Experts of a small language model.
Experts: 64 experts in each of 8 layers, 160 GELU neurons an expert, 4 picks a token.
Below are experts of layer 4 (counted from 0) of a mixture-of-experts language model. Rows are named up (a neuron's input weights, with its number), down (a neuron's output weights, with its number) and show model dimensions 0-127. Each number is 50 + 10 x the weight over its row's rms, rounded and kept within 0 to 99.
Before each expert's rows: a language model's description of what the expert responds to. This comes from a sample of Wikipedia text that the model never trained on.

# expert 13
Description: Adjectives and quantifiers before nouns, especially after prepositions, such as many, various, several, new, former, fine, civil.
up2:41 65 50 56 58 41 58 42 48 31 51 46 48 50 68 42 58 39 52 40 71 42 51 39 33 65 45 51 37 58 63 47 50 34 50 52 65 47 44 39 68 58 51 45 42 38 68 54 48 44 55 47 59 54 46 46 44 51 53 46 43 65 71 35 60 67 42 57 59 54 40 49 53 61 64 55 34 51 72 58 58 70 54 43 70 60 46 55 40 41 51 47 55 52 49 38 60 59 54 62 36 63 38 58 40 47 59 70 60 49 49 38 69 52 53 54 48 49 33 37 46 40 63 59 47 45 46 51
down2:38 47 42 48 56 56 64 31 48 52 48 55 51 63 55 44 36 53 40 27 57 52 50 40 51 71 30 63 47 53 38 45 39 53 47 64 40 50 49 41 56 50 53 56 63 33 49 55 61 54 57 51 46 49 59 56 42 39 46 56 53 41 46 39 68 59 65 40 49 47 42 41 38 53 54 61 48 58 41 61 38 50 61 54 54 43 51 57 65 41 52 57 72 43 49 46 33 63 44 54 41 59 43 54 56 64 52 64 54 71 48 69 56 49 57 56 39 29 55 42 64 52 51 55 47 63 44 39

# expert 8
Description: Words right after a comma opening an appositive or a continuation, such as a in "Gage, a Methodist", Scotland, especially, particularly.
up0:46 45 62 60 48 67 55 49 57 52 58 55 72 54 47 51 61 34 69 41 52 41 46 51 46 53 54 63 67 56 32 60 42 45 61 33 68 59 54 43 46 51 44 55 34 44 45 46 39 31 59 48 54 55 43 37 43 42 51 36 67 40 56 60 55 31 53 38 59 52 38 55 38 52 49 56 48 48 42 41 54 63 50 53 56 56 35 28 36 63 45 58 63 50 43 48 63 58 57 60 52 32 34 66 35 57 58 50 37 59 45 42 33 43 72 43 61 59 41 39 59 44 44 52 59 51 61 47
down0:37 55 61 38 32 42 61 68 63 59 72 63 45 50 26 52 42 67 39 51 36 47 60 58 55 42 52 51 59 47 51 66 39 47 48 55 39 32 61 45 35 66 53 73 40 39 55 50 59 49 45 56 50 49 30 61 68 50 50 58 47 62 62 50 56 23 45 44 53 53 56 52 51 72 28 50 52 62 47 32 64 55 51 62 52 46 68 67 61 53 37 42 49 51 66 54 52 65 52 50 33 60 40 48 35 51 48 47 56 50 57 49 47 65 47 66 49 60 54 55 48 40 48 33 37 33 41 57

# expert 23
Description: Articles and adjectives right after a, the, is, as that begin a noun phrase, such as main, single, important, another, one.
up35:40 43 65 52 40 44 66 44 44 60 56 49 63 50 55 40 38 48 43 33 54 51 37 58 37 64 58 48 55 44 46 47 48 60 53 63 63 50 50 41 58 66 53 62 46 58 46 37 60 44 69 50 46 60 50 33 52 48 46 52 57 55 51 41 64 51 43 39 54 50 69 51 50 64 55 41 61 47 52 63 57 50 66 42 57 42 48 49 38 58 66 58 67 66 34 31 40 60 66 70 61 61 49 34 45 55 51 50 48 47 55 52 46 46 63 61 54 43 55 65 42 41 58 53 34 47 44 53
down35:54 43 46 44 45 40 63 47 71 42 50 58 59 42 55 66 46 51 44 52 66 54 45 69 46 40 54 35 52 51 59 58 25 35 36 49 63 64 59 58 61 48 47 44 33 62 49 54 50 50 40 39 49 60 41 44 69 41 62 36 59 52 56 49 58 53 55 51 36 58 46 69 37 47 42 42 41 34 36 55 46 59 55 32 64 53 56 67 44 58 46 51 60 28 54 50 36 52 40 45 63 41 39 37 47 62 41 61 26 48 40 60 49 59 49 50 53 49 81 57 50 46 58 68 53 44 54 66

# expert 16
Description: Inner digits of multi-digit numbers, mostly years and dates like 18'4'1, 20'0'5, 19'0'4, plus vote counts and the word century.
up1:55 54 38 39 49 44 50 64 27 49 63 48 42 38 49 54 36 54 53 64 51 62 48 65 61 40 45 49 63 45 42 46 45 43 37 40 38 62 39 53 71 46 65 47 49 48 55 50 53 49 50 52 37 60 56 50 37 54 51 44 60 61 60 51 52 54 44 59 40 53 51 47 49 55 44 56 48 21 69 55 56 46 49 48 56 68 45 56 54 41 49 43 52 48 45 55 55 39 64 69 49 56 14 52 57 59 54 41 45 29 63 60 41 45 53 66 54 45 49 67 53 54 52 58 33 45 39 44
down1:42 51 51 62 43 38 58 53 43 54 53 45 43 48 33 43 49 50 35 63 50 70 63 64 46 57 47 51 62 54 50 45 64 44 48 42 68 53 42 24 53 57 60 43 53 37 38 55 31 36 35 34 60 40 33 54 62 51 33 57 57 60 48 37 66 41 42 41 58 60 59 62 32 47 48 46 41 65 51 73 44 55 37 54 67 52 65 40 43 47 41 56 55 61 50 65 49 60 35 67 53 52 58 26 58 28 37 53 56 54 43 43 60 48 46 50 41 66 45 43 54 66 59 54 56 55 47 58

# expert 11
Description: Verb stems after was, is, has been, split before -ed or -ing, such as review(ed), document(ed), poison(ed), plus verbs like use, known.
up1:50 49 67 52 45 51 65 61 62 53 55 51 38 45 70 43 46 60 41 38 60 39 43 53 52 39 48 52 46 57 46 49 56 44 54 47 62 43 63 58 40 57 32 47 53 49 40 50 54 32 48 23 44 48 33 32 59 57 63 54 47 62 32 49 36 54 54 61 50 46 53 62 44 59 42 56 54 46 56 43 33 52 55 51 46 41 44 48 37 73 44 53 61 57 37 23 61 51 45 61 64 63 28 59 39 39 64 62 38 56 56 57 47 51 55 47 58 37 42 51 47 75 42 53 61 47 53 37
down1:41 42 51 47 49 49 38 37 60 55 51 57 42 48 48 63 49 69 34 75 57 58 55 52 45 30 40 32 53 41 59 53 56 64 44 69 39 47 56 68 28 55 59 47 55 70 42 41 57 38 51 58 49 37 47 43 27 53 44 50 37 69 51 63 33 42 48 55 71 55 55 62 40 51 48 55 50 38 43 44 60 41 46 51 40 56 39 56 36 59 52 34 55 59 41 42 57 41 48 44 50 64 49 44 38 53 52 50 37 52 29 45 49 49 49 50 58 42 42 51 50 56 61 63 59 43 65 54

# expert 27
Description: First digit of day numbers, years and table values after a space, pipe or parenthesis, as in 18 March, 1954.
up4:52 52 50 55 49 41 42 31 51 55 60 61 50 54 61 41 45 32 48 47 37 41 50 35 44 59 52 57 41 44 48 50 45 48 55 54 47 56 60 74 71 42 47 43 45 36 49 42 54 49 67 55 49 66 44 49 44 51 51 53 53 47 58 50 46 49 42 21 45 40 55 58 43 55 51 46 52 67 67 62 52 40 64 47 40 71 49 30 55 36 49 53 41 56 70 40 59 53 54 57 47 34 51 50 64 67 55 48 44 41 53 50 58 45 36 53 58 52 59 42 62 54 58 39 35 69 50 46
down4:48 53 47 44 43 56 33 43 45 45 33 31 64 66 49 43 51 44 47 66 55 45 51 59 55 46 66 52 43 53 50 56 54 50 48 55 43 50 51 42 51 53 27 50 60 65 44 31 43 43 36 49 39 39 54 63 31 58 62 56 29 52 47 44 58 43 39 47 39 42 40 60 49 56 62 54 49 48 44 54 43 39 70 41 59 58 49 41 45 83 60 59 52 49 49 37 60 38 47 49 71 42 52 34 33 44 57 45 50 47 58 64 52 56 44 57 45 40 44 42 56 33 26 54 45 47 59 52

# expert 54
Description: Table cell pipes and column headers like Apps, Goals, Votes, plus copular verbs is, was, are, were, and See also.
up3:34 53 39 42 62 28 46 53 54 53 38 46 49 45 40 36 43 41 45 64 49 46 57 46 47 42 51 50 52 61 61 52 37 07 57 56 65 50 37 73 46 45 43 59 46 45 33 55 53 41 59 40 52 46 39 47 68 48 52 61 64 53 74 50 41 47 46 48 48 56 74 56 54 34 56 47 63 55 48 47 64 48 49 47 34 65 47 54 44 42 51 50 50 58 57 63 57 60 61 51 59 51 54 36 65 41 29 36 61 25 40 48 52 44 63 43 61 51 44 50 54 54 57 50 45 58 60 60
down3:43 46 52 41 48 49 50 58 50 41 60 54 48 55 46 58 59 49 43 62 34 68 70 46 55 48 41 43 54 59 63 50 47 50 48 52 27 50 57 46 58 51 78 53 57 39 61 57 36 72 40 56 40 52 34 52 34 35 70 43 39 42 51 47 43 45 52 55 49 33 53 47 48 55 44 34 60 30 52 39 50 49 57 61 44 44 45 63 41 51 42 10 28 49 46 51 52 62 59 37 37 62 56 60 59 43 70 30 45 65 58 67 33 58 52 46 53 51 47 54 56 49 63 36 57 41 44 34

# expert 10
Description: Pipes opening or separating cells in sports rosters and succession boxes, and linking verbs after subjects in prose: is, are, contains, includes.
up3:44 62 53 47 66 45 42 36 47 47 44 48 38 34 53 44 68 45 36 33 54 42 49 49 48 67 63 41 47 64 54 54 78 57 69 44 63 45 32 55 52 31 41 66 48 61 44 48 62 46 32 40 47 44 35 56 51 37 49 39 53 59 40 67 51 43 47 52 38 52 55 54 54 54 44 43 63 51 49 39 58 52 42 56 50 44 57 66 46 52 49 53 49 43 62 37 50 71 59 43 49 55 56 58 46 37 64 71 45 54 50 43 54 35 46 44 46 50 52 68 54 60 46 43 41 31 42 53
down3:72 38 50 49 56 47 40 49 53 44 43 57 62 55 40 64 50 48 68 55 64 42 36 53 55 41 83 53 67 62 59 34 35 51 45 46 52 46 58 39 56 40 53 49 37 34 40 61 50 57 52 47 33 38 45 31 60 57 39 43 56 52 37 33 56 50 62 46 59 47 59 35 36 58 60 48 35 51 60 69 53 48 41 40 62 57 62 43 46 64 74 50 48 35 75 71 57 53 65 64 45 37 33 60 60 62 38 63 48 46 48 39 49 58 47 50 53 39 52 34 53 42 58 57 65 54 51 47